Weights of a small mixture-of-experts language model, trained from scratch on English Wikipedia.
Size: 9 layers, vocabulary 8192.
Below are experts of layer 3 (counted from 0) of a mixture-of-experts language model. Rows are named router (the router's row for the expert), down (a neuron's output weights, with its number) and show model dimensions 0-255. Each number is 128 + 24 x the weight over its row's rms, rounded and kept within 0 to 255.
After each expert's rows: "comes before" lists some tokens at least twice as common just after its tokens as in all text. This comes from a sample of Wikipedia text that the model never trained on. Tokens count by the router's weight.

# expert 5
router [149 126 150 115 183 135 101 147 158  88 128 112 114 108 123  96 114 144 122 162 102 118 119 113 125 157 180 147 116 116 111 162 108 127 139 118 142 151 176 139 104  84 106  85 135 143 121 153 145 147 105 124 111 142 151 158 136 101 132  58 166 162 102 117 146 129  77 123 110 155 135 145 126 101 106 129 123 127 139 156 130 126 181 134 130 126 133 148 135 144 109 147 126 128 120 167 137 156  71 148 105 116 127 127 166 105 114 133 110 146 188 164 102 109  71 112 125 131 160 142  96  98  86  82 148 111 132 132  93 137 155 144  75 110  97 154 147 120 102 110 129 122  81 112  87  77 123 124 134  88 158 119 125 163 115  81 140 117 101 141 113 116 113 160 133 119 101 115 123 140 139 125 175 113 172 117 117 163 111 144 150 100 111 112 145 104 123 139 105 160 118 122 128 135 136 114 106 125 103 139 132 172 100 133 112 136 112 125 156 100  95 129 126 123  78 137  87 170 142 112 138  94  97 128 143 166 123 125 134 133 114 165 158 100 133 145 152 121  71 158 138 128 143 136 146 158 132 150 141 146 113 167 146 161 106 163]
down2 [135  90 178 177 144 107 114 120 178 146  91 105 164 168 118 121 135 109 121 100 130 140 127 143 123 107 133 142 117 119 125 149 148 125 111 125 106 108 143  80 101 103 109 148 134 109 117  89 109 148 124 150 134 106 143 123 146 131 119  99 104 123 160  51 144  97 131 143  85 146 148  93  73 103 126  95 139 152 125 143 146 153 176 107 112 135 120 140 166  91 171  84 113 133  77 104 111  92 157  96 113 116 106 103  92 121 113 165  92 141 135 126 155 174 118 124 150 120 148 136 118 142 140 142 172 138 119 117 132 130 153 150  72 143  86 161 126 109 107 123 143 126  97 139 149 146 108  93 126 125 145 159 106 122 108 151 135 106 128 175 139 138  93 119 131 128 104 136 124 114  96 173 102 139 112 140 103  94 123 134  86 113 136  76 112 114 130 153  84 117 133 134 132 112 136 112  90 111  75 150 127 123 133 157 100 165  94 105 137 130 137 139 128 141 123 117  95 183  82 115 136 127 176  71 158 112 119 132 116 141 107 131 161 154 151 139 122 100 111 117 108 139 157 154 138  90 159 140 146 128 122  94 140 120 139 129]
down3 [148 136 113  83  98 123  95 137 143 115 146 105 157 120  92 132 132 145 115 164 112 119  99 114 106  88 120 160 138  92 144 102 159 144 133 158 110 120 151 111 135 126 150 114  97 182  66 114 132 113 146 142 130  73 127 159 135 138  93 153 158  97 175 136 105 114 154 162 134 145 116 158 143 169 125 130 110 158 130 125 122  97 119 120 120  87  96 119  98 131 127  68 110 122  77 152 112 119 186 156 119 143 143 152 105 150 153 131 156 102 112 132 124 106 163 129 164 104 143  98 122 168  75  98 140  76 122 146  95 115 134 146 103 112 161 107 122 115 123 118 132 104 124 132 102 129 140 139 118 112 134 110 147 151  77 103 131 149 142 159  96  98 133 128  97 168 184 143 125 122  97 144 144  79 112 101 119 153 177 143 154 121 109 142 173 102 139 147  68 111  97 134 133 135 157  84 144 109 127 126 127 139 146 131 119 132 146 119  99 145 108 146 161 124 146 136 124 135 134 119  80 122 131 106  83  68 133 159 124 140 143 144 108 119  98 140 127 109 164 155 136 117 151 139  99 165 144 145 149 150 126 131 139 158 149 104]
down4 [123 141 118 144 137 150 120 131 129 153 144 149 169 165 122 154 127 122 132 147 146 137  91  98 213 150 124 148 158 155 133  80 122 192 110 139 135 166 145 118 115 101 124 117  76 106 165 140 128 138  98 161 122 132 112 114  76 110 128 116 121 140 114  84 110 117 114  77 143 132 140 153  93 138 122 118 163 111 129 128  97 169 126 122 117 112 130 160 138 156 176 121 131 124 114  94 136 159  93 141 119 160 156  95  99 137 148  78 145 154 167 109  87 101 105 111 157 136 117 135 146 156 126 126 120 114  93 108 131 147 143 110 142 136 177 115 156 127  93 160 138  95  96 141 120 134  94  95 137  65 131 133 129  96 129 127 123 158 108 128 132 159 169 133 107 144 157 115 133 137 119 138 161 145  87 144 153 123 173 151 121 158 130 164 142  81 104 130 145 136 106 146 126 133 155 135  87 116 136 104 158 137 115 129 129 105 124 144 171 148 102 120  88 105 201 178 159 121 128 156 104 123 114 143  99 141 142  94 125 133 163 159 160 134 153 115  92 121 102 110 120 130 133 142 134 111 135 117 174 149 127 146 162 138 137 111]
down5 [139 148 122 128 122 122  80 115 125 151 140 120 126 129 150 107 112 128 115 145 152  74 118 146 164 118  79 157  94 140 151 121 154 142 108 140  97 141 119 136 111 165 127 119 116 108 158 103 107  85 122 154 144 151 131  98 128 112 124 143 160 116 119 140  97 115 127 137 163 143  98 140 149 137 109 156 150 112 123 136 111 149 113 129 145 138 114  90 133  81 139 118 182 156 135 183  82 158 140 108 113 152  82 110 163 123 182 102 122 120  95 125 133 150 130 100 111  81  83 157  88 167 140 118 130  97 114  90 153 132 147 149 127 127 119 124 119 152  97 121 106 104 118 139 110 106 133 170 139 160 113 180 111  82 127 103 138 142 125 141 116 107  77 135 160 168 183 139 165 144 162 150 155 114 151 119 102 129 134 174 123 104 154 118  85 122 120 165 107 125 162 174  94  76  81 164 160 112 125 139 110 145 149 161 160 110  79 127 105 159 138 142 143 117 131 118 118 109 144 124 142 118 128 163  72 139 111 123 109 115 152 112 107 125 110 162 163  87 118 146  97 127 120 118  96 130 110 111 137 118 114 147 100 160 137 121]
comes before: "\n", " |", "|", "-", " The", "–"

# expert 4
router [115  88 136 159 132 105 192 134 134 141 120 136 101 130 144 122 134 145  96 109 103 109 138 140 142 131 113 176 149 152 126 138 140 182 122 138 131 104 150 108 183 120 115 103  72 114 102 126 115 140 108 145 121 100 123 120 109 140 154 108 130 124 166 121 171 100  63 117 150 104 143 123 144 120  97 112 150 136 150 122 116 152 130 125 152 155 163 112 147 119 127 156 144 123 121 129  99  94 161 149 162 162  73 114  73 130 168 153 160 119 130 110 123 153 145 155 144 125 115 147 134 143 120 130 157 143 148 117 168 139 103 118 115 146 149  80 105 167 156 109  99 121 116 156 125 138 123  96 115 176 124 131 137 148 155 130 161 169 104 111 122 156 149 115 149 116 103 150  85 146 115 138 122 173 183 112  98 143  82 133 160 110  88 140 132 103  93 168 159 144 130 154 111  81 128 113 147 100 148 110 153  89 179 111 110 148 148 127 107 147 194 148 129 144  95 126 107 128 148 107 123 134  92 158 131 120 137  99 131 133 135 127 124 134 129 117 154 131 169 156 135 153 111 125 104 140 187  93 127 121 169  99 136 159 111 109]
down41 [139  94  81 126 127 137  90 130 130 111 141 118 130 142 164 132  95  64 143 138 153 125  92 101  87 135  97 129 156 144 179 150 119  73 103 137 148 124 142  88 121 146 147 120 103 168 119 149 111 164  80 127 158 122  82 107 111 145 132  87 144 144 137 150 164 123 106 123  84 134 122 135 133  82 145 139 145 129 125 156 141 119 111 182  80 102 152 111 128 181 170 141 119 147 129 136 153 121 134 160 147  97 114 115 107 126 126 109 124 142 149  95 139 102 165 143 115 139  90 125 138 110 124 123 139 141 164 138 118 158 104  94 123 147 126 127 115  73 132 129 132 126 187 123 121 130 182 112 162 108 157 140 124 105 102 135 131 101 130 105 171 131 112 128 126 176 143 126 133 129 191 123 115 145 119 129 144  88 123  92 114 133  91  97 129  67  97 120  98 168 105 126 136 151  97 172 109  67 120 139 124 124 133 133  58 128 127 158 119 132 124 111 116 133 153 119 119 101  97 159 128 164 107 113 132 113 114 106 126 132 112 134 138 133  89 118 128 154 141 136 152 161 150 180 118 129 159 104 133 141 142 118 153 109 104 141]
down42 [136 117 114 143 127  95 109 121  86 158 126 106  96 113 153 104 125 136 121 134 105 165 148 118 113 137 138 185 124 142 122 126  97 145 156 127 120 123  88 116 116 168 130 171 152 146  97 107 139 188 156 130 160 108 119 100 167 115 126 114 117 106 180 102 157 139 107 118 116 135 157 135 159 117 150 164  94 119 121 108 154 113 148 151 124 147  91 161  88 128 160 157 104  90 153 151  92  95  79 124 141 166 110 141 120 130 128 153 123  97 122 134  95 171 157 109 141 109 155 173 114 117 167  71 123 125 126 143 109 158  99 124 139 131 129 105  78 168 109 130 152  96  75 106 149 138 156 109 172 134 142 142 125 116 122 111 161 152 108 102 149 142 103 105 117  90 106 149 140  98 105 115 157 114 134 145 181 118  88 124 157 127 138 131 134 110 148 130 145 134 131 173 135 116 145 104 141 115 115 117  82 140 121  94 157 128  93 121 129 144 142  95 164 128 153 114 145 104 107 110 132 163 140 115 111 141 127 140 125 137 122  90  65 128 117 142 131 172 126 140 141 121  79 118 121 182 143 190 173 152 131 126 144 117 117 143]
down43 [122 138  93 135 141 112 116 141 122  81 122 144 123 123 139 102 120 128 114 140 131 152 131 138 115 123 133  83 112  98 123 127 142 136 169  99 137 110 139 130 147 160 140 138 105 134  87 170 148  65 145 115 149 125 121 123 150 140 149 149  89 111 127 141 118 141 136 155 133 137 129 132 100 102  95 166 135 169 123 129 128 102 156  96 158 113 155 144 160 160 101 117 112 112 146 121 127  80 125 117 149  72 113 104 141 126 154 102 164 155 124 116 111 145 115 151 139 123  99 126 128  86  66 139 149 173 166 135 142 119 168 104 142 109 140 149 135 155 113 168 130 160 167 154 132 138 120  90 147 151 140  77 133  89 115 110 167  91 101 172 123 163  97  96  89 136 177 119 163 133 112 118 124 168  92 126 100 100 160 111 169 118  81 142 119  95 174 140 135 159 146 103 109 101 174 115  99 154 115 127 116 139 119 149 112 156 143 132 134 136 149 108 122  86 141 113 128 158 109 105 163 128 150 163 157 150 131 144 128 150 126 136 127  98 147 110 187 152  95  72  93 171 126 119 137 145 127 154 160 136 121 107 123 124 115 174]
down44 [117 150 149 136 117 106  89 183 155 107 107 165 110 120 136  84 146 141 173 130 107  93 102 159 130 129 125 129 150 142 122 139 158 105 136 113 114  99 139 157 116 120 143 138 182 131  96 104 144 115 150  88 150 130 122  55  99 139  85 111 141 151 119 131 124 103 129  96 135 125 131 146 162  97 115 127 130  94 153 160 103 100 154 123 157 157 112 106 133 162 124 166  94 135 131 134 103 160  69 104 117 138  39 131 156 144 113 125 130 110 124 113 151 113 132 123 140 106 110  85 155 108 115 149 110 132 144 104 151  89 135  99 178 100 123 174 127 163 148 106 159 160 126 135 117 140 155 160 156 167  84 102 131 139 126 110 163 126 109 142 113 116 156 104 156 137 151 156  88 129 153 135 131 147  85 122  97 117 149 131 135 148 154 116 163 141 129 135 121 113 133  96 148 145 153 139 135 127 127 138  91 127 144 185 125 120 143 118 106 140 112 128 124 164 127 113 121 108 126 145 132 145  85 125 106  79 111 146 134 109 145  78 131 153 176 140 124 102 159 108 134 163 128 143 117 105 135 165 140 126 156 131 179 127 184 112]
comes before: ".", ",", "9", "8", "7", "5"

# expert 2
router [101  79 108 144 120 126 103 148  77 169  89 129 151  95  87 128 115  85 128 145 116 125 138 137 133 113 115 142 128 128 134 118 143  81 166 127  81 128 107 114 117 180 148 132 106  65 106 120 142 148 157  90 148 129 110 117 129 159 108 166 114 134 130 142 117 110 171 156 136  95 111 105 145 151 150 121 127 101 163 144  99 180 113 109 151 114  88 115 136 120 167 140  89 134 117 130 131 175 115 136 106 155 124  97 118 140  93 130 101 136  83 147 135 118 136 119 127 136 103 147 136 139  98 164 114 154 139 150 123  96 136 125 112 126 132 179 112 160 139 140 116 126 125 130 151 110 141 179 106 160 111 170  98 152 120 136 104 184 142 181 145 129 111 106 124 142 141  68 127 133 121  87 142 125 123 143 165 176 130 119 185 149  89 118 101 149 151 113  90 140 105 133 105 147 116 146 166 105 151 116 134 184 155  94 168 135 145  99  75  99 143 124 137 143 148 101 161 121 124 101 131 130 107 121 101 109 124 126  98 143 108 128  93 170 119 109 146 131 134 110  89 144 153 118 140 110  98 119 117  98 156 140 125 105 103 120]
down15 [150 105  75 161 127  86 169 137 126 118 160 124 115 158 124 116  99 130  86 141 142 175  83 123 164 105 129 108  98 150 134 104 135 129 144 114 136 139 102 175 106 103 167 157 135 145 102  89 151 171 119  67  86 115 129 122  95 116 140 162 112 132 132 172 142 102 148 168  99 100 108 123 145 128 101 105 103 126 135 102 129 124  93 115 176 151 129 144  95 159 135 123 116 143 146 144  87 132 103 122 115 164 151 126 197 115 172 104 142 147 104 145 118 133 135  97 112 138 101 136 166  98 118 113 122 105 153  68 135 121  79 161 114 172 128 118 127 133 121 131 161 140 187 146 116  95 110 124 128 167 125 158 113 138 173 133 109 103 137 128 152 155 136 151 144  90 126 124 112 138  99 118 101 137  73 107 134 127 128 114 130 132 162 128 140 109 212 169 121 114 150 126 119 149 120 127 118  93 112 130 142 102 129  72 128 145 135 118 110 128 129 142 141 169 153 136 122 136  96  90 114  89 113 103 164 140 144 141  91 115 121 121 137 138 143 116 143 116 135 124 117 138 133 113 142 160 123 138 104 131 123 174 123 155 105 133]
down16 [129 138 137 157 157  95 145 154 117  77 118 138 158 143  90 124 111 125 122  90 149 102 125 115 126 126 159 144 139  94 158 142 106  99 144 144 122 128 157 152 107 121  91 153 127 154 147 143 187 139 150 141 166 164  93 108 147 129 151 107 135 118 125 120 113 149 160 147 158 115 134  90 120 117 123 148  97 102 150 137 132 112 130 125 115 109 114 114 162 126 168 154 122 148 124 150 118 130  91 103 108 126 139 136  85 147  94 141 134 107 161 161 115  76  84 139 147 113 139 109 101 123 102 134 157 172 154 147 122 123 177 118 120 133 130 149 142 151  86 105 129 143 138 112 154 126 118  98  90 102  58 139 148 152 134 106 125 148 115 120 130 132 146 114  78  75 112 140 115 116 146 179 111 125  71 108 143 157 121 148 110 192 126  93 117 168 149 146 146 145 156  82 111 147 123 121 120 141 111  94 122 130  85  94 138  79 100  98 114 101 129 160 131 114 126 142  96 139 146 114 146 119 112 142 150 112  79 108 165 110 114 151 123  86 156 156 171  87 134 128  90  85 136 134 132 152 111 161 142 101 142 164 139 139 107 102]
down17 [186 156 126 120 122 133 144 115 188 113 145 146 120 107 131 135 138  96 142 110 129 124  91 108 108 123 169 120 113 112 156 161  74 113 131 162 156 116  82 168 140 130 126 114 137 100 162 105 109 143 167 129  87 143 140 144 111 115 134 136 101 116 158 171 131 128 135 131 118 196 134 161 170 119 163 180 148 108 115 136 167 149 114 141 145 145 123 114 120 113 124  95 126 125 116 133 150 175 166 140 145 102  98  91 156 134 126 134 122 100 134  91 104 101 114 115 125 126 126 146 140 112 114 153 142 129  95 122  82 119 123 122  79 131 137 160 152 131 107 180 151 137 142 101 106 146 130  80  80  99  89 122 113 140  90 139 148 118 117 111 102 132 119 116 160  62 126 125 124 128  90 118 158 113 123 110 118 142 143 152 102 163 117 133 130 124 133 136 115 153 134 173 158 109 138 129 171  96 119  94 140 110 123 149 103 146 139  90 149 118 175 157 111 119 134 118 200 123  82 119 122 120 108 145  96 101 178 110 128 149 181 145 134 119 182 101 124 109 155 150 119 146 118 136 134 150 160 139 133 142 102 141 108 122  97 115]
down18 [120  98 102  67 120 115 161 149 144 102 138 172 122 110  75 112 124 124 138 107 144  99 106 125 125 132 116 135 142 118 104 113 139 100 127 131 111 130 116 141 167 168 126 107 108 150 166 133 137 130 162 161 174 108 112  78 158 107  74  83 158 167 194 156 140 105  68 123 163 114 156  97 145 115 137  94 108 110 118  95 172 153 117 109 133 109 134 160 131 112 113 141 135 146 154 103 151 120 162 134  97 122 112 172 144  87 125 138 138 115 143 121 145 111 110 112 156 142 137 139 129  86 121 109 122 132 140 104 120 129 186 121 112  93 107 128 123 135  91 140 118 157 137 128 103 129 177 148 124 153 140 115 143  82  95 150  89 144 121 117 122  75 119 119 153 128 131 119 161 136  85 114 127 170 112 152  98 123 117 110 133 135 131 130 129 133 140 169 139 119  83 124 111 179 117 142 159 114 111 137  87 110 176  71 135 144 114 115 109 131  98 169 127 121 142 151 120 104 161 125 115 117  84 129 140 140 118 134 107  85 122 156 121 102 102  83 137 127 124  97 120 120 157 144 137 104 147 110 157 134 163 114 147 143 181 104]
comes before: "\n", "==", " (", "===", ":", "The"

# expert 0
router [125 126 117 141  84 114 129 104 113 136 167 163 107 136  96 142 143  94 158 129 161 109 164 157 106 133 181 116 119 163 170 127 153 133  90 127 147 145  84  97 120  97 125 167 148 123 154 128 130 117 164 174 187 180 153 139 144 129 151 174 146 149 129 125  97 151 180 115 105 133 118 141 106 161 155 157 144 120 123 104 178  74 123  93 157 107 163  88  66 157 123 137 168  95  93 161 122 138 142 133 103 121 134 119 135 135 145 131 121 159 121 140 141 130 155  88 141 128 163 107 128 167 125 134 117 115 125 134 153 124 114 112 123 116 124 120 143 116 120 130 154 165 161 136 161 161 139 147 122 118 101 111  86 104 148 163 131  95 114 101 129 147 105 160 160 145 173 106 154 151 128 175 125 124  91 125 169 106 150 104  77 181 143 121 145 110 125 157 123  83  99 148 137 135 143 144 119 105  97 119 121 125 151 133 126 109 122 160 137 112 111  81 121 124 150 109 157  97 108 114 178 152 117 117 111 121 129 117 155 106 139 113  82 133 147 153 155 156 139  96 138 104 127 134 114 144 152 113 110 123 111 132 119 122 147  90]
down2 [107 133 122  94 120 120 141 113  54 183 145  90 152 106 190 142 143 131 168  92 128 159 141 177 107  91 151  94  97 128 136 145 117 106 126  89 172  93 147 134 124 132 116 126 161 130 168 157 166 109 130 149 120 125 121 122 134 102 124 130 138 130 133 115 158  87 119 135 122 115 103 115 107 104 153 144 171 138 112 126 140 126 165 134  99 120 125 102 139 130 162 140 124  92 130 181 124  71 119 140  64 150 170 126 140 124  95 158 143 150 137 152 131 112 135 139 137 109 136 153 152 153 126 150 161 120 137 126  97  89 144 137 115  91 141 125 124 119 146 121  84 143 138 158 131 127 103 163 154 134 138 136 128 114 135 146 107 171 117 135 119 100 116 108 156 130 137 124 151 113 115 113  91  83 129 103 162 154 137 137 137 140 111 144 125 132 123 123 160 148 113  82 143  78 143 116 191 131 182  90 130 126 132 119 137  84 169 112 165 101 112 170 101 127 117  97 113 125 128 169 130 172 137 140 140 139 105 117 113 129 136 132 114 143 127 141 124  82 122 137 117 146 144 129 102 133  71  95 117 125  85 152 145 123  69 169]
down3 [120 145 141 154 141 116 115  94 112 137 117 122 109 132 112 147 184 111 152 119  89 123 178 103 136 113  97 162  80 158 131  99 109 130 165 171 131  86 163 136 160 134  99 157 139 126 119 125 140 150 129 116 155  88 155 122 116 150 124 157 155 135  75  78  78 101 109  88 159 137 149 156 162 148 108 154 109 148 101 133 110 155 112 101 134 105 161 124  91 155 148 150 115  88 116  96 105 118 126 149 117 138 152 181 114 125 125 164 181 141 147 149 121 106 172 115 129 107 154 108 116 130 106 123 169 141 160 107 119 135 117 130 140 128 120 130 133 100 104  98 141 127 128 127 134  98 124 131 167 149 102 125 136 149 149  98 123 124 123 145 101 123 122  86 138  64 143 125 172  94 101 163 119 102 117 109 150  92 118 114 139  93 135 133 120 159 139 137 130 167 155 111 130 142 148 106 122 139 126 117 113 153 162 140 102 160  95 144 140  99 100 116 147  75 110 130 154  88 149 131 120  89 104 154 170  79 139 159 151 118 124 129 115 174 114 119  95 129 159 133 141  72 146  88 158  84 142 129 134 119 120 117 128  94 108 149]
down4 [117 105  93 115 141 125 102  99  99 122 131 102 139 107 153 138 100  84 142 115  78 126 141  99  86 100 145 107 163 168 115 119 138 145 167 161 157 118 165  60 141 123 128 148 108 103 137 101 104  79 125 135 144 128 132 121 161 104 125 171 139 136 155 135 143 130  77 141 152 151  78 105 139 149 121  87 166 134 130 144 142 132 114 129 139 104 138 107 132 147 116 137 137  63 114 128 104 139 122 164 142 118 131 114 136 108  95 138 138  85 132 102 145 139 162 162 161 132 151 138  82 134 125 128 119 143 159 114 162  88 147 125 137 141 115  84 138 144 151 125 145 104 113 147 105 101 133 146 148 172 130  88 169 145 146 120  90 112 100 144 167 152 130  90 161 146 109 135 169 135 136 135 141 120 113 159 136 131 154 130 140 120 129 117 133 112 129  91 126 114  82  93 165 120 142 116 106 104 128 155 128  81 117 149 100 152 175 139 101 134  65 159 129 191 148 146 125 126 141 128 128  89 187 119 129 107 123 148 140 186 120 107 140 131 112 129 126 124 122 144 149 135 145 129  86 100 125 172 119 110 130 109 114 126 139  65]
down5 [126 121 146 118 165 129 142 120 122  80 110 104 119  96 133 123  93 169 101 117 150 101 140 121 134 133 159 125 141 131 152 134 116 133 136 120 135 124 133 149  81 132 160 119 115 101 135 123 118 118 160  93 124 131 104 122 164 154 135 133 127 147 155 104 119 163 159  79 131 154  95 145  96 134 135 128 106 135 114 144 116 133 157 134 114 122  84 141 164 117 157 169 135 173  64 101 167 109 131 141 154 109 110 144 164 143 167  98 100 116 161 144  90 164 129 114 123 119 147 167  79 149 142 137 120 123 108 115 133 128 161 110 103 165 143 105 127 108 131  98 110 177 113  83 161 124 102 106 130 110 153  70 102 122 131 132 129 130 132 151 162 160 104 126 117 102 134  97 123 115 119 141 146 146 107 107 121  91 143 114 108 171 137 152 116 174 113 145 172 124 128 102  99 172  94 126 115 135 106 128 192 180 111 144 113 162 138 129 140 124 139 124 103 103  98 122 131 109 127 136 107 125 124 160 146 145 113 196 144  93 139 171 151 108 115 150 126 144 134 130 165 121 134 177  73 132 145  94 128  80  95 132  95 153  73 140]
comes before: " of", "s", " in", " to", "ed", " and"

# expert 1
router [121 180 158 134 192 167 141 102 169 159 139 163 124 144 124 105 130 140  98  92 106 164  77  94 119  98 106 106 141 118 124 114 128 110 125 132 151 126 145 101 121 128 166 117 150 141 136 176 108 110 100 103 137 137 140 133 111 118 134 149 146 101 104 116 127 134 126 143 134 159 131 117 108 135 159 112  91 132  74 106 182 133  97 152  70 170 104 156 150 125  98 104  75 174 128  83 125 112 145 128 149 139 158 142 100 120 150 134 142 140 114 131 160 121 148 104 109 116 137 123 121 120 177 127 101 132 118 143 170 101 127  83 118 158 123 130 139 103 160 156 124 137 132  90 122 122 147 131 101 106 159 150 149 137 161  87 113 157 112  91 153 124 114 155 117 129 131 135 128 116 114 121 101 119  94 146 120 138 132 141 118 139 169 127 130 121 111 129 145  95 127 132 154 153 103 160 159 108 163 181  65 146 126 127  84  90  80 100  99 124 133 139  82 116 157 129 135 109 124 174 101 152 136 124 160 134 138 163 135 113 143 138 124 112 104 126 112 112 181 107 126  86 109 122 130 150  68 114  91 120 131 124 132  95 170 142]
down68 [116 115 164 142  86  92 133 142 140 106 120 185 100 109 109 111 134 126  95 149 116  78  92 102 127 163 127  87 139 165 113 129 129 141 122 133 122 140 133 129 152 106 127 148  99 105  97 113 149 135 145 129 169 141  93 114 139 115  70 133 105 132 113 165 137  79  92 158 182 139  90 150 137 136 135 124 183 113 145 149 136 116 145 127 112 125 124 111 111 108  98 134 118 136 102 155 142 129 144 138 105  89 130  90 145 170 144 125 143 141 159 113 118 101 100 132  99 103 127  95 120 100 134  89 171 138 149 128 162 125 173 143 135 144  87 100 133 142 118 144 152 164 128  92 132 161 127 169 105  88 152 115 153 168 139 130  80 153 107 130 131  93 139 105 152 141  94  96 125 168 124 144 122 141 103 153 123 106 140  96 111 188 121 145 138 142 127 107 153 113 167 145 101 128 104 137 137 117 138 150 167 190 155 102 117 112 106 120 143 108 129 138 146  87 157 100 136 172 166 169 110 142 107 136 113 144 126 111 150 140 155 142 103 143 145 104 161 140 131 136  90 172 144 163 105 115 104 138 109 167  99 115 132 119 110  78]
down69 [140 162 117 157 131 147 140 138 158 135 101 143 140 123 111 123 135 149 145 142 142 145  90 124 120 133 126 138 131 123 130 113 140 108 121 115 147 167 109 116 150 142 163 143  94 138 118 110 111 116 150 104 123 137 131 118  91 169 127 118 165  93 107 185 181 158 138 109 108 141  90  99 149 119 138 151  89 154 159 110  88 109 131 117 115 104 131 141 157  69 136 132 108 137 135 147  85 128 179 126  94 133 113 110 109 122 163 136 136 116 160 119 130 163 129 130  58 170 112 111 149 110 149 125  79 123 114 123 122 172 175 140 139 148 123 132 123 126 124 123 119 152  85 150 119  86 103 127 124 174 122 143 116  80 111 106 118 109 146 137 116 142 157 135 140 126 107 162 182 141 189 137 129 134 180  88 114 137 162 103 101 112 147 141 152 105 169 130 160 123 154 146 141 123 101 176 152 136 128 129 137 113 107 152 114 109 186 177 162  91 159  96 156 145 109 107 130 142 111 139 132 122  80 129 161 158 174 104 105 107 130 133 113 116 122 136 115 138 139 160  76 150 123 101 141 136 165 103 153 114 118 150  80 132 109 149]
down70 [147  99 143 196 146 131 115 127 131 150  99 114  94 104 110 109 109 149  97 116 127 162 166 158 150 170 122 143  86 122 162 148 139 123 146 157 144 115 117 131 154 103 130 117  96 150 133 132 134 107 145 137 117 132 149 126 135  77 147 125 143  66 182 129 106 167 142 123 184 126 113 118 111 129  91 149 131 152 126 128 126 153 143 126 123  99 132 138 132 166 173 135 127 125 108 140 120 151 155 153 147 142 144 152 147 123 114 111 114  78 147 165 124 110 158 142 118 172 125 129 151 152 118  78 146 129 166 112 152 149 173 133 121 131 152 140 142 120 178 185 152 135 130 114 127 132 170 109 154 108 123  96 131 150 127 129 121 135 109 147 115 118 158 110  81 123 139 126  73 123 130 130 108 152 146 143 115 114 190 104 132 128 135 145 129  91 140 111 111 139 133 134 107 116 131 161 128 116 130 107 168 144 100 119 152 158 156 123  93 123 168 138 112 136 126 103 163 105  71 137 104 168 133 183  54  96  98 116 135 150 106 126 133 145  74 133 134 148 131 130 108 127 114 160 173 132 114 128  93 118  93 125  68 134 146 161]
down71 [125  97 162 165 141  88 165 144 119 125 111  85 142 105 103 115  96 131 117 114 109 100 134 108 142 132  94 138 125  98 140 120 169 112 144 142 151 119 135 114 124 103 143 123 140 146 109 140 136 175 177 163  75 150  75 111  95  89 143 135 104 110 108 120 174 117 126 144 173 137 150 104 103  98 109 177 148 125 163 166 114 129 147 149 153 103 143 157 123  99 132 142 147 152 113 164 111 194 110 135 130 179 108  98 127 159 131 104  86 104 116 123  99 134 139 117 135 109 155 128 119  96 159 116 136 113  98 114 136 121 178 119 104 133 101 137 127 142 147 121  89 120 126 137 146 129 180 122 125 140 104  77 122  79 114 101 156 126 180 109 145 171 136 131 133 125 133 143 124 154 148 110 170  90 137 117 125  92 118 124 124 133  92 143 105  99 172 158 107 198 155 154 118 142 146 106 130 148 132 102 102 167 111 134 154 139 111  95 142  97  73 160 119 126 148 120 125 111 123 140 133 133 131 109 153 144 112 120 154 131 137  81 115 115 132 127 166 106 105 128 114 120 132 149 101 160 159 153 147 125 169 150 122 136  79 112]
comes before: "1", "2", "3", "t", "e", "d"